python train.py --d_shared_expert=0 --routed_scale=1.0 --lr_router=0.000356 --vocab_size=16384 --tie_embeddings="early" --optimizer="soap_variant" --batch_tokens=65536 --train_tokens=471700000
Below are experts of layer 2 (counted from 0) of a mixture-of-experts language model. Rows are named router (the router's row for the expert), up (a neuron's input weights, with its number) and show model dimensions 0-79. Each number is 128 + 24 x the weight over its row's rms, rounded and kept within 0 to 255.
After each expert's rows: "comes after" lists some tokens at least twice as common just before its tokens as in all text. This comes from a sample of Wikipedia text that the model never trained on. Tokens count by the router's weight.

# expert 31
router [166 157  90 159  97 150  86 125 141 135 156  97  89  72 147 112 155 129 119 116 181 105 103 142 142 155 136 125  91 183 164 105 141 124 134  88 113 132 122  96 175 135 108 118 121 115 123 186  95  94 148 115 122 167 142 129 105 162 115 139 138 135  97 129 124 132 133 160 111 125 142 111 130 114 110 110 147 142  97 112]
up0 [149 149 129 127  69 105 115 143  98  67 125  92 123 116 144 145 123 143 121 104 124 135 120  99 118 133 131  95 130 111 123 108 132 115  88  87 141 115 105 140 148 109 123  85 124 107 108 117 142 139 153 122 171 101 127 133 138  79  89 125 170 138 150 152  99 162 134 132 167 132 105 139  93 124 139 164  84 106 152 115]
comes after: " in", " the", " In", "In", "–", " October"

# expert 49
router [129 135 150 110 160 131 142 106 136  98 146 112 149  97  99 139 118  97 135 114 129 135  88  99 108 146 114 120 179 148 152 123 122 134 123 105 104 119 125 105 122  88 118 121  93 105 156 147  73 146 111 165 120 117  98 129 109 177 126 122 120 138 121 146 107 128 149 120 128 141 150 126  99 153 145  93 130 106 162  99]
up0 [153 109 136 112 156 124 104 109 113 123 129 118 116 142 124 142 129 119 134 169  94 121  93 104 121 136 127 146 125 104  91  97 163 127  97 150 114 132 104 115 153 136 139 122 144 134 108 103 128 128 153 126 132 142 149 113 113 147 137 116 116  77 127 120 142  93 114 123 137 108 131 139  99 119 141 124 117  83  65 161]
comes after: "\n", "-", " (", " \"", " un", " pre"

# expert 93
router [157 150 124 131 103 161  98 139 132 124 104 163 114 118 180 121 151 167 153 134 130 127 149 145 143 137 144  83  93 136  89 171 140 106 115 157 108 120 124 111 153 177  98 119 137 108 102  90 167 126 147 104 151 140 153 131 102 141  89 154 115  91 121 136 117 147 119  88  99 135 114 128 142 148 108 133 117 145 123  88]
up0 [ 99 144 106 122 132 111 106 121 153 128 135 146 121  79 167 119 119 139 140 161 102 133 165 149 136 150 135 148 145  85 105  92  97 129 148  82 121 139 109 105 150 153 130 122 155 148 102 126 126 123 121 140 118 101 148 165 115 145 162  79 124 107 136 108 115 113 121 103  79 142  74 124 118 129 131 155 106  98 134  77]
comes after: " 0", " the", " ", " New", " 1", " B"

# expert 15
router [174 158 144 147 173 142 109  90 136 150 161 121 130 147 115 104 175  94 117  93 110 109  90 127 149 148 120  78 147 166 148  94 104 118 120 147  99 172 116 150 159 149 110 130 127 122 117 151 134 135 136 107 158 119 150 144  95 179 159 161  81 119 142 107 123 114 109 147 132 139 160 122 141 159 110 172 140 116  90  76]
up0 [124 101 150 107 122 107 142 143 160 101 180 152 143 101 131  96 166 141 125 120 126  94 138 111 135 153 124  92 148 153 129 120 129 108  95 109  75 121 149 177 157 115 134 103  99 137 146 131 148 110 128 145 125 154 106 159 100 118 136 151 122 117  92 141 111 162 133 129 138 123 173 109 106 118  95 119 136 147  93 135]
comes after: " |", ";", "–", " (", "|", " +"

# expert 14
router [103 123 150  97 162 145 110 131  93 139 140  90 161 103 107 148 109 105 137 150 141 171 117 126 140 107 105  96  97 139 150 100 154 129 108 152 144 117 121 128 152 174 150 131  94 131 176 128 101 144 140 171 165 107 106 147  88 110 120  94 148 159 107 156 111 141 137 148 122 137 160 127 128 101 168 107 103 154 144 100]
up0 [ 78 114 102 155 122  83 161 107 105 149 147 118 138  90 149  99  94  76 151 137 103 173 167 117 154 123 158  87 137  74  79 158 134 136 141 143 119 111 116 120 101 137 142 145 119 151 116 138 108 140 127  88  91 154 136 171 136 153 153  90 137 156 113  96 111 127 123 115 148 122 154 101 164 124 133 125 111 135 140 144]
comes after: " was", " is", " were", " be", " not", " been"

# expert 5
router [126 159 107 122 146 150 136 133 137 179 123 120 151 179 111 112 159 189 154  99 150 125 108  98  98 165 112  73  95 148 125 148 119 128 120 128 122 130 144 139 114 141 133  86 162 169 166 156 137 145  90 157 172 139 122 144 145 151 106 166 105 112 127 142 155 110  84 100  84 122 109 100 144 119 119 103 148 127 114  82]
up13 [142 116 156 113 132 156 121 168 182 132 135 132 133 130 118 126 126 144 131 152 151 120 123 125 140 158  94  91 118 122  92 107 108 146 118 127 135 132 128  69 130 100 122 149 147 156  84 125 138 145 146  82  82 134 144 133 145 181 112 142 147 144 121 112 127 120 128 153 153 138 117 149 122 157 118 134 128 127 136 151]
comes after: "\n", " 1", " 2", " 3", " 4", " 5"

# expert 67
router [144 117 107 111 109 164  99 139 141 121 154 164 116 133 173 131 131 168 126 102 134 108 129 140 128 119 108 144 126  64 136 122 126 113 161 132 137 116 124 114  99 103 124 141 160 131 102 134 149 118 162 140 152 132 123 125 172 152 135 141 149 154 138 113 140  91 110 128 121 156  94 132 149 142 122 114 114 153 143 143]
up0 [101 132  83 149 123 112 151 117 133 142  97 207  99 132 151 133 121 151 135  97 128 127 125 125 127 125 138 121 138 110 161 145 151 123 153 143 123 113 114  87 102 109  86 130 138 124 120 153 140 132 135 108 138 182 137 102  86 129 165  97 141 111 109 120 136 158 129 139 129 125 121 147 139 114 134 154 135 197 142 118]
comes after: " of", " in", " to", " from", " on", " for"

# expert 41
router [153 106 169 134 123 135 107  97 158 135 162 119 152 120  99 149 130 142 171 135 146 106 118 138 134 151 173 139  97 124  99 118 130 112 105  98 130 136 126 147  94 131 120 109 126 145  88 182 138 103 115 155 136  98 118 108 123 120 131 160 105 168 107 157 102 118 119 118  82 118  73 101 166 144 142 158 156 146 103 109]
up0 [120 196 109 143 165  98 124 137 142 134  74 153 122 131 115 180 164  97 125 111 119  96 147  98 139 128 125 153 108 115 148 122 112 115 106 131 103 109 155 125 138 107 151 171 105 128 123 146 137 108 123 178 167 109 106 109 129 165  99 105 133 163 136 106 104 112 154 121 125 113 108 122 138 126 130 162  90 100 122 145]
comes after: " the", ",", " (", " in", " where", "|"

# expert 89
router [154 124 169 138  90 127 114 138 109 163 110 106 121  75 133 110 140 105 136 108 176 184 163 146 112 108 127 165 120 154 130 163 152 129 122 180 112 101 102  90 144 158 143 106 149 156 105 115 122 100 115 147 106 111 144 129  99 111 145 141 115 102 155 115 178 141 168 133 155 177 140 131 147 128 144 143 128 141 118 127]
up0 [152 114  74 149 109 140 121 129 121  86 102 135 105 141 116 157  92 120 136 152 126 131 144 140 138  82 119 144 109 145 115 153 128  71 126 136 140 156 111 105 125 127 120 136 124 135  93 164 120 160 116 124 137 115 128 178 148 155  93 128 144 111 131 152  81  97 108 128 101 137 133 146 138 134 122 120 105 120 147 136]
comes after: " the", "==", " The", "The", " a", "'s"

# expert 95
router [180 106  88 127  91 114 135 104 130 138 145 143 153 139 119 115 143 134  91 112  82 163 137 133 111 131 126 104 103  99 113 112 113 111  92  66 162 144 117 123 100 139 175 101 114 155 120 120 142 161 141  94 145 119 123 109 147 142 167 129 144 141 150  71  92 144 118 145 136 172 126 160 160 177 118 100 127 135 138 138]
up0 [120 167 138 102 114 181 128 127  77  90  95 172 129 140 134 121 142 164 177 103 156 102 124 103 128  93 105  72  75 126 147 111 148 141 164 136 157 137 114 144 122 116 154 146 135 114 157  71 102 142 158 122 153 130 112 153 142 152 125 110 103 103 131 124  97 131 164 158 124 141  37 118 113 155 136 129 120 128  90  95]
comes after: ")", " ", ".", "%", " 0", "0"

# expert 50
router [107 168  85 107 193 157 110 112 106 155 124 107 131 112 106  83 152 171  95 148 151 146 137 129 158 114 133  83  99 105  77 116 109 137 149 109 151  84 103 115 129 115 144  95 122 161 135 137 160 152 128 108 116 116 148 127 125 148 109 199 123 158 113 128 126 109 153 174  99 138  94  99 127 135 116 119 149 146 121 112]
up0 [121 144 103 104 138 130 121 125  87  72 150 100  81 152 168 158 176 140 146 125 118 101 141  76 107 107 115 139 126 112 138 151 156 130 113 111 117 162 170 137  97 139 114 120 128 134 137 145 107 110 106 149 115 158 167 104 111 125 119 124  84 119 134 131 141 142 149 131 117 124  99 125 143 138 141 124  91 132 119 128]
comes after: ",", " and", " was", " he", " is", " well"

# expert 45
router [151 157 138  96 171 113 160 153 130 122 150 142  92 145 110 141  73 135 146 131 114  88 134  89 147 141 126 123 123  99 111 123  86 126 133  96 132 134 103 122 141 106 102 117 117  85 118 111 114 121 159 148 129 169 146 131 110  88 135  97 110 104 135 105 164 164 161 151  75 116 138 104 128 119  98 142 144 126 125 161]
up0 [142 127 103 128 116  71  89 124 108 144 120 151 129  96 113 131 134 131 107 111 127 131 110 172 129 137 166 150  94 136  97  98 112 176 121 131 139  98  96 136 158 143 134 111 136 113  97 141 124 159 134  98  93  89 120 149  87 142 124 170 138 169 124 159 118 114 125 127 130 127 123 144 126 163 164 122 141 173 113 137]
comes after: " G", ",", "G", " \"", " g", "-"

# expert 12
router [166 132 123 119 108 161 118 112 145 112 151  88  97 136 141 123 134 119 155 136 140 141 103 122 157  99 123  92 126 115 126 119  98 143  95 155 153 116 161 161 126 123 127 112  80 135 115 149 142 123 149 137 147 135 120 129 181 104 118 160 108 130 117 118 138 151  91 104 167 126 125 101 160  79 149  91 124 153 157 141]
up0 [126 122  92 161 138  96 121 122 112  96 175 114 178 101 106 135 117 141 143 149 105 120 143 119  84  96 115 130 126 108 138 128 154 115  87 108 170 136 144 135 124 114 140 110 118 101 144  91 136 155 127 133 107 154 121 165 133 123 145 159 188  83 133 139 137 116 145  72 170 134 134 159  81 172 150 119  99 136 123 107]
comes after: " of", " with", " for", " is", " as", " to"

# expert 27
router [161  97 163 138 134 146 122 126  85 134 103 134 101 111 122 141 106 122 135 129 119 115 130 146 105 163 130 163 118 176 147 135 150 143  83 118 120  96 116 148 102 112 110 119 137  98 120 140 122 140 109 121 101  80 149 111 150 143 108 152  97  93 123 148 120 136 126 121  98 138 125 107  85 120 145 135 144 122 129 186]
up0 [151 111 119 109 136 110 118 148 195 109 144 104 114 137 119 127  91 137 127 125 114 108 108 104 120 150 137 131 127  96 137 108 165 121  98 140 123 155 119 173 120 127 129 192 107 160 128 165 166 156 150 121 130 128 147 101  63 139 121  99 145 140 147 123 109  77 109  95 119 110 146 139 111 113 137  96 119 130 136 116]
comes after: "-", " •", "2", " mi", " Time", " Binomial"

# expert 30
router [145 157  96 122 166 111 128 130 178 113 108 146 149 130 123 100 133 111 116  82 113  99 122  98 128 124 127 119 137 120 132 123  94 171 146 111 111 103 121 150 101  82 112  80 109 100 121  97 151 135 146 122 133 160 105 134 130 146  92  93  80 169  93 167 108 141  98 135  76 141  98 117 129 109 149  86 127 112 123 145]
up0 [114 138 146 168 153 104 176 122 135 151 149 140 151  93 158 183 123 139 122 108 115 130 100 132  65  91 194 114 175 138 120 114 104 136 115 130 150  98 143 140 128 113 126 103  89 118 164 124 133 179 171  73 115 112  83 125  96 108 163 106 138 117 111 143 156  89 141 136 139 153 110 150 110 121 128  92 141 132 114 149]
comes after: " |", " the", "-", ":", " 1", "|"

# expert 60
router [103  99 130 163 122 150 150 140  94 113 161 116 149 109 101 136 160 136 116 118 155 117 104 104 187  89 120 132 124 126 123  98 129 111 149 124 115 135 113 126 114 129 158 110 147 169 144 132 118 128 153 154 144 137 130 100 116 130 112 171 158 124 104  81  97 113 119 132 151 175 126  70 152 156 161  95 136 163  95 109]
up0 [150 118 142 156 117 145 152 139  94 106 145 117 184 156 147 115 154 141 165 132 103 125 124 111  97 149 118 105 111 154 140 115 141  92 129 150 101 137 144 118 133 148 157 122 148  84 120 121 128  99 104 115  97 135 128 137 110 124 119 186 136  87 117 155 110 120 142 143 160 126 115 122 161 135 120 130  91 130 142 128]
comes after: " of", ".", ",", " for", " in", " that"

# expert 80
router [162 132 120 143 112 104 134 142 150 116 124 134 141 176 130 125 107 146  93 143 161 123 132  99  87 150 100 127 118  94  93 110  96 153 102 157 122 145 124 140 116 143  98  90 158 125 129 125 168 137 108 128 182 150 172 115 137 146 116 149 118 122 112 105 128 106 102 105 109 101  95 126 155 141 129 159  99 118 116 139]
up0 [120 128 152 134  79 113 125 126 131 159 107 118  59 144 126  76 118 122  95 164 142 102 143 162 128 127 105 124 114 146 143 118 124 131 103 128  98 101 118 146 148 166  99 139 106 176 121 142 127 160 132 127 135 158 114  87  96 155 122 143 123  92 140 136 140 137 117 121  94 130 140 176 133 146 100 141 141 116 162 106]
comes after: " of", " by", " at", " to", " for", " from"

# expert 65
router [152  99 115 144 153 115 103 140 151 136 126 141  99 102 154 144 157  89 111 135 163 130 148 139  88  92 119 147 120 144  94 131 118 123 121 137 123 136 105 132 104 164  99 114 141 148 130  98 135 105  95 140 124 145 143 131  92 161 126 124 152 137 165 109 162 128 161  89 142 161 136 153 136 139 124 110 142 155 127 151]
up0 [106 175 111 132 140  90 173 121  93 138  88 124 136 194 107 129 132  68  77 108 115 130 101 157 138 114 100 116 104 141 144 128 124 122 134 176 117 117 123 126 130 131 106 128 137 105 150 146 115 123 128 129 119 149 133 127 129  90 134 101 124 137  92 111 125 113 142 119 130 122 122 140 107  83 152 152 120 153 120 154]
comes after: "'s", " the", " his", "-", " The", " her"

# expert 62
router [126 119 131 141 124 147  85  87 156 106 161 136 147  65 160 126 136 139 150 134 155 169 134 156 157 134 152 119 118 160  94 147  75 127 145 124 137 118 131 127 141 164 150  97 139 159 116 132 127  87 141 112 134 144 142 139 119 129 128 130 136 155  90  78 112 133 148 116 114 148 131 118 127 130 179 125 123 134  92 133]
up0 [124 130 102 201 123  91 144 162 102 130 125  80 150 126 110 123 153  85 120 135 132 114 152 115 143 107 140 117 132 180 165 108 141 129 135 113 117 148 160 123 120  92 163  92 138 118  94 190 152 147 111 132 145 117 113  88 152 158 123 106 120 101 107 176 162 117  90 111 168 130 108 138 154 134 147 114 120 162 114 135]
comes after: ",", "–", " in", " (", " August", " October"

# expert 7
router [126 152 118 124 141 128 120 119 129  87 128 134 129  87 152 123 131 172 179 149 166 128 123 136 186 144 140  85 108 153 131  91 116  77 126 107  85  87 120 156 143 151 165 137 130 132 118 167 167 134 111  87 122 104 111 131 129 140 109 118  91  99 112 130 140  98 180 115 114 153 138 127 112 151 130 132  90 181 144  97]
up0 [123 145 144 150 124 135 113 111 106 113 125 139 124 172 122 120 132  99 118 134 128 125 132  91 117  57 123 101 133 139 137 154 134 125 120 160 104 141 102 119 115 104  97 128 156 120 130 132 119 133  89 152 108 135 141 149 142 116 134  85 115  97 154 118 124 100 132 133  92 116 114 141 143 108 131 183 174  66 126 129]
comes after: " was", " is", " were", " are", " be", " It"

# expert 86
router [106 146 110 101  91 129 137 114  89 136 128 127 148  84  82 137 135 149 146  88 126 132 128 114 196 134  95  73 113 143 128 106 143  98 154 154 122  96 153 114 118 146 149 114 111 149 152 120  98 134 116 167 128 142 151 118 117  84 146 130 125 149 110 134 145 153 114  99 104 138 142 139 115  92 146 134 171 117  74 160]
up0 [118 153 118 111 165 126  99 129 119 113 136 157 144 100 160 118 132 102 145 146 119 117 111 142 101  95 148 119 155 165 174 142 155 118  79 142 123 164  74 103 136 132 144 154 133 170 107 103 134  93 125 147  89 146 149 108  87 137 142 132 148 114 125 122 118 158 135 145 111  93 158 109 119 120 102 101 108 147 133 105]
comes after: ",", ".", " that", " said", " stated", " where"

# expert 90
router [128  94 104 138 123 113 127 104  96 141 159 139 160 124 141 102 133 133 137  95 104 119 167 127 138 100 105 105 156 131 163 120 146 152 134 109 130 123 146 103  67 108 130 131 111 128 148 152 122 102 147 125 171 106 113 114 145 106 113 119 117 151 139 132 146  96 115  93 142 132 108  94 145 108 140 113 155  87 149 123]
up0 [116 119 119 121  99  71 123 141 119 169 127 110 104 142  89 129 144 120 145 105 138 137 116 118 108 153 142 114 123 146 132 133 138 134 106 136  94 117 145 100 125 112 119  97  97 148 124 167 114  93 125 139 116 116 117 162 116  98 159 169 155 150 148 143 161 140  95 130 158 109 115 138  78 116 151 141 156 114 130 103]
comes after: "\n", ".", "==", " ==", ")", "==="

# expert 24
router [143 109 124 126 143 124 126 117 136 173 104 135 176 149 128 106 109 139 141 105 154 127 125 159 177  86 142 151 120  92 137 159 144 160 110 139  97 170 104 160 129 118 109  94  79 144 168 109 146 114 127 131 140 106 111 163 118  93 142 148 103 125 123 116 107 116  90  85 170  99 140 139 152 165 154 179 155  87 131 119]
up0 [ 99 184 105 129 135 149 129 141 132 177 162 114 124 151 144 124 122 138 133 125 134 108 150 125 156 148 136 106 126 117 131 146 116 144 156 129 140 110 101 103 130 155 137 169 125 107 113 130 113  66 115 113 124  76 125  64 159 124 110 118 152 101 116 110 174 117 128 101 122 116 138 134 115  98  92 114  92 149 198 106]
comes after: " |", "\n", ".", ")", "==", " =="

# expert 19
router [ 85 139 111 103 145 121 119 115 120 130 188 128 129 146 181 121 106 112 109 160 136 109 103 123  84 155 139 109 163  82 153 145 159 131 150 138 111 143 160 119 166  88 151 148 171 109 131 149  89  83 119 144 125 103  94 112 156  78 127 133 137 100 148 139  98  81 117 121 105  86 143 124 131 145 157 108 156 121 150 106]
up0 [108 119 144 135 119  96 143 151  79 131 156 149  95 116 172 128 134  84 108 205 115 142 148 127 142 143 149 139 106 120 150 123  86 111 163 121 129 117 151 160 125 156 126 129 134 161 146 152 139 114 125 126 122 135 145 141  98 119  95 195 200 145 139 126 136 125 123 144 123 177 144 145 156 165 118 134 121 134  96  98]
comes after: "-", " \"", " (", " B", " b", "B"

# expert 11
router [106 152 110 111  85 115 133 113 166 176  94 110 178 118 125 121 102  91 138 147 130  99  92 104 103 125 156 152  76 100 146 162 121  96 145 110 169 123 126 131 148  67 129 159 113 119 122 110 134 153 134 134 113 131 117 109 133  89 126 132 154 145 122 140 139 136 146 175 126 122 145 125 143  81 109 141 173  96 142 148]
up0 [108 152 162 132 139 130 108 115 144  93 133 114 135  99 148 150 129 144 132 149 150 135 131 165 131 192  87 105 139 118 131 115  90 139  75 142  90  98 138 131 126  99 145 159 108 123  74 125 129 120 180 143 162 130 150  84 106 124 134 146 100 135 200  95 110 107 181 130 116 127 127 125 117 122 130 120  85 178 114  88]
comes after: "\n", " M", "j", "m", "i", " name"

# expert 43
router [170 131 120 157 120 127 134  93 140 112 120 119 156 151 108  93 141 152 102  73 126 138 154 117 129 124 118 149  91 182  97 142 148 133 137 110  96 140 143 124 140 123 126  95 108 108 139 142 148 109  97 112 118  98 133 158 101 132 129 139  77 142 154  90  83 124 114 131 123 167 106 107 172 122 124 112 163  82 132 128]
up0 [132 152 100 131 114 130 121 122 118 190 152 133 138 126 175 113 105 133 107 152 144 186 112  90 186 135 120 167 124 137 174 105 147 151 115 119 145 123 118  83 100 145 107 132 130 115 151 121 132 107 159 123 119 112 116 107 129 129  89 119 123 176 131 143 109 145 111 148 138  82 104 135 137 156  91 114 156 114 145  83]
comes after: " 0", " ", "0", ".", "–", "1"

# expert 40
router [145 143 113 131 156 143 148 121 133 123 143 130 152 115 167  91  77 116 156 116 130 129 100 130 109 156 140 168 138 114 145 125 134 123 125 118 112 121 120 176  95 123 131 138  96  80 103 113 135 173 148 134 183 174 108 120 143 154 124 100 123 110 125 137 130 154 133 123 157 119 135 139 152 172 107 103 132 126 141 154]
up13 [143  89 149 111 108 141 156 134 107 156 140 204 119  98 133  99 151 115 102 153 130 165  72 155 172 161 115 139 134 184 124 128 123 110  91 111  98  97 100 143 125 167 155 153 120 108 132 111 116 132 102 142  75 118 134 102  85 118 156 135 162 109 181 131 118  87 130 139 118 137 119 177  90 123 141 126  96 151 145 122]
comes after: ")", ".", "==", " ==", "===", " ==="

# expert 0
router [125 164 124 170 125 183 100 104 121 104 186  92 110 147 121 120 149 106 146 148 141 168 127 131 110 155 122 126 155 120 164 103 118 131 130 123 141 138 137 155 135 104 137 120  96 107 113 154 152 101 105  92 137  78 100 130 137 150 126 126 111 113 156  80 160 115 104 123 143 147 111 139 162 112 117  93 150 153 150 136]
up0 [106 120 104 109 115  97 122  93  97 148 108 181  72 126 144 137 169 141 105 157 107  94 115 135 138 174 131 166 163 136 125 155 144 127 142 121  96 122  88 148 146 142 100 131 160 127  91 119 158 131  77 184 148 183 141 165 123 144 139 134 122 151 111 155 116  85 112  85 121 148 129 128 109 117  97 163 150 150 135 109]
comes after: " a", " is", " as", " was", " with", " and"

# expert 17
router [ 95  80 154 144 151 150 120 150 161 120 149 101 149 106 122 132 111 160 116 127 136 119 141 113 162  93 122  94 132 121 129  83 133 117  70 144 147  91 154 133 145 167 125 165 139 160 129 136 139 146 128 144 119 127 129 182 123  80 126 125 160 133 156 138  85  97 121 148 145  68 188 138 110 136 113 102 132 158 123 145]
up0 [152 130  75 144 119  99 118 146 128 180 129 106 144 172 145 126 135  95 139 133 104 108 106 122 118 166 111 149 142 144 114 113 117 140 150 173 152 111 144 130 143 119 114 119 131 109 103 161  84 112 117 142  99 135 175  91 153 173 134 102 125 131  76 130 152 122 178 142 137 113 149 109 159 116 112 113 147 151 132 162]
comes after: " was", " to", " he", " r", " were", " and"

# expert 3
router [135  98 117 113  84 137 119 102 133 142 138 146 163 145 151 103 143 120 131 120 132 145  80 142 139  90 162 164 152 166 118 144 133  92 157  99 138 128 125 144  83 115 130 161  77 134 105 121  98 147 138 125  82 149 113 103  81 103 112 159 127  88 173 102 106 103 154 145 135 148 118 119 143  98 142 115 129 139 144 178]
up0 [139 133 136 136 150 119 138 127 134 126 134 118 112  94 141 124 125 135 178 119 141 156 136  86 102 117 113 109 145 130 123  67 132 119  53 168 137  96 126 146 104 126 156 143 108  72 121  95 126 108 125 110 133 183 118 180  93 129  83 116 135 155 132 121 111 112 122 136 108 109 138 114 137 132 177 118 117 171 140  78]
comes after: "\n", "°", ".", ")", "==", " "

# expert 76
router [157 155 102 153 145 153 131 160 129  61 145 115 149 135 102 112 147 111 107 111 151 134 127 150 165 122  94 130 134 158 146  79  99 127 109 101 131 114 134 142 109  97 118 113  90 176 137 170  91 122  92 130 120 109 126 131 125 160 128 109  82 149 159 108 152  92 122 132 123 132 121 175 134 113 105 108 113 130 138 144]
up0 [112 120 112 117 129 169 135 144  96 122 137 121 140 165 142 142 146 134 118 132 109  97 116 126 122 108 157 104  91 153 150 135 137  88 121 102 147  82  97 140 124 108 117 164 133 175 134 138  99 134 142 124 121 149 153 121 124  57 112 132 120 122 142 139 155 123 147  82 174  82 104 118 106 127 146 162  61 118 101 145]
comes after: " |", ":", "°", "′", " (", ";"

# expert 94
router [ 98 165 127 112 154 128 152 133 140 111 124 128 133 104 116 140 151  94  93 173 117 141 119 156 104 136 136 157 142 144 116 143 121 151 157 122 120 117 172 155 129 154 120 101 158 121 142  94  82 148 120 152 102 111 157 152 134 106 133 127 110 128 165 132 134 137 146 103 149 154 122 116 159 151  91 129 132 159 158  93]
up0 [ 98 138 111 111 100 132 141 116 105 131  78 118 127 110 143 148 142 113 132 133 123 116 114 129 158 129 124 137 161 169 103 145 154 141  57 164 165 132 130 146 170 120 123 125 135 120  94 132 121 158 142 126 124 168 138 127 125  90 175 112  81  98 116 149 124 170 137 113 103 140 111 115  98 134 110 116 155 163 130 143]
comes after: " a", " f", " the", " F", "F", " n"

# expert 13
router [127 150 146 134  93 138 108 103 147 113 151 137  95 116 126 138 155  86 106  77 139 110 168 164 108 131 120 169 138 126 111 136 121 117 111 183 111 135 107 133 132 128 147 122 143  64 149  90 125 119 138 125  99  96 136 163 129 155 137 136  64 152 154 175 160  82 130 132 150  84 129 123 109 137 180 117 109 110 106 154]
up0 [137 127 126 110 112  63 144 141 116 125 159 160 149  99 141 139 146 111 127 149 139 128 123 150 152 159 120 152 118 129 144 128 142 168 139 128 100 121 114 131 140 136  87 112 156 111  92 112 165 125 173 139 128 125 124 102 107 136 132 135 150 130 128 110 129 105  90 139  99 157 109 101 152 139 134 127 130 156 144 117]
comes after: " a", " the", " an", " and", " American", "American"

# expert 9
router [107 130 129 130 113 141 100 148 135 125 176 176 123  84 126 119  96 106  96 117 136 142 100 142 131 119 151 168 149 145 109  90 111 114 111 140 128 137 163 131 106 146 138 124  95 186 108 159 144 126 110 106 142 134 124  87 146 147 124 146 137 140 127 131 117 123  96 117 114 135 109 137 124  96 150 149 158 131 117 102]
up13 [130 145 119 107 135 136 137 137 156 149 119 117  83  84  86 107 138 140 108 111 143 118 139 147 145 101 128 116 100 152 142 129 125 111 128 161 129 144  93 112 136 125 113 110 104 103 106 134 124  82 151 144 150 107 132 178 108 163 123 123 116 135  96 152  98 108 147 126 146 151  85  93 161 138 151 150 146  99 127 116]
comes after: " |", "–", "|", " (", ":", ";"

# expert 26
router [151  55 145 177 123 126 115 136 129 136 123 116 170 141 112 108 121 140 147 108 140 157 135 149  92 148 103 125 130 112 137 114 115 118 121 145 126 119  99  94 108 101 145 130 123 162 142 124 178 103  78  91 175 120 108 136 115  98 138 138 117 120 124 152 114 138 112  69 144 100  87 107  93 143 140 145 155  92 159 118]
up0 [106 127 130  94 135 132 164 161 124 158  95 140 111 118  98 112 138 103 139 155 131 122  82  88 144 108 107 132 117 162  97 136 124  97  98 125 118 108 105 133 126 116 152 107 115 103  93 176  90 127 111  73 175 110  81 121 157 139 151 107 140  91 103 132  87 155 127 127 147 127 145 143 132 125  85 112 147 130 126  86]
comes after: "\n", ")", " km", "R", " Team", " UTC"

# expert 51
router [139 150 135 165 139 112  93 152 120 100 169 149 131  96 176 121 151 125 151  88 136 122 157 143 120 109 148 111 140 108 105 136  92 139 141 125 109 148 117  92 140 146 133 101 138  95 113  92 144 105 117 155 111 154 142 123 119 162 133 138 116 122 161 152 174 101 139 116 195 159 153 153 142 154 112 122 168 121 167  92]
up0 [130 135 110 104 143 125  80 144 132 120 136 103  96 149 118  98 120 170  72 133 144  81 115 117  78 110 123 111  76 160 140 131  93 155 150 139 124 117 109 135 119 125 151 114 112 108  97 163 131 104 133 131  86 115 170  96 144 138 164 104 150 139  70  89 142 143 128 128 142  73 149 184 124 123 155 118 183 124  72 120]
comes after: " the", " a", "-", "'s", " his", " The"

# expert 44
router [117 114  94 142 136 140 151 131 124 128 141 144 150 108 119 165 161 139 161 101 108 145  99 115 122 140 104  84  92 139 141 133 130 125 122 107  53 113 121  78 154 166 111 137 122 127  86 181 158  98 124 130 131 110 140 106 124 107 152 160  87 109 120 114 115 147 131 129 124 132 102 118 150 188 150 164 162 130  88 103]
up0 [138 135 122 127 152  94 137  79 124 163  75 144 105 173 131 125 138 110 150 126 157 103 121 121 146 121 150 138 129 140 147 112 107 155 172 150 116 129 135  91  95 141 127 108 116  92 151 129 143  95 155 108 138 118 173 142 124 147 167 144 102 184 145  70 107 126 122 160 166 136 119 136 129 127 103 136 105 108 108 151]
comes after: " |", ".", " and", " but", ";", " that"

# expert 20
router [124 145 133 116 152  82 114 150 165 121 116 148 112 132 113 127 139 120 126 129  98 152 129 138  95 115 105 109 111 129 143 117  93 117 154 109 160 115 150 108 134 138 111  94 168 135 108 108 137 155 123 166 134 141  88 132 140 105 127 122 127 128 109 100 149 146 130 187 158 104 152 107 173  99 115 131 167 166 156 125]
up0 [140 122 117 133 134 111  97 150 103 124  87 170 106 165 127 109 111 170  83 117 102  73  87  98 152 126 135  80 151 149 135 116 114 149 146 111 111 113 138 124 115 107  99 160 179 123 104 138 115 183 129 119 126 159  98 114 156 177  94 170 122 108 156 124  85 110 147 111 116 109 122 182 134  91 154 139 136 139 127  97]
comes after: " H", " L", "H", " W", " Ch", " h"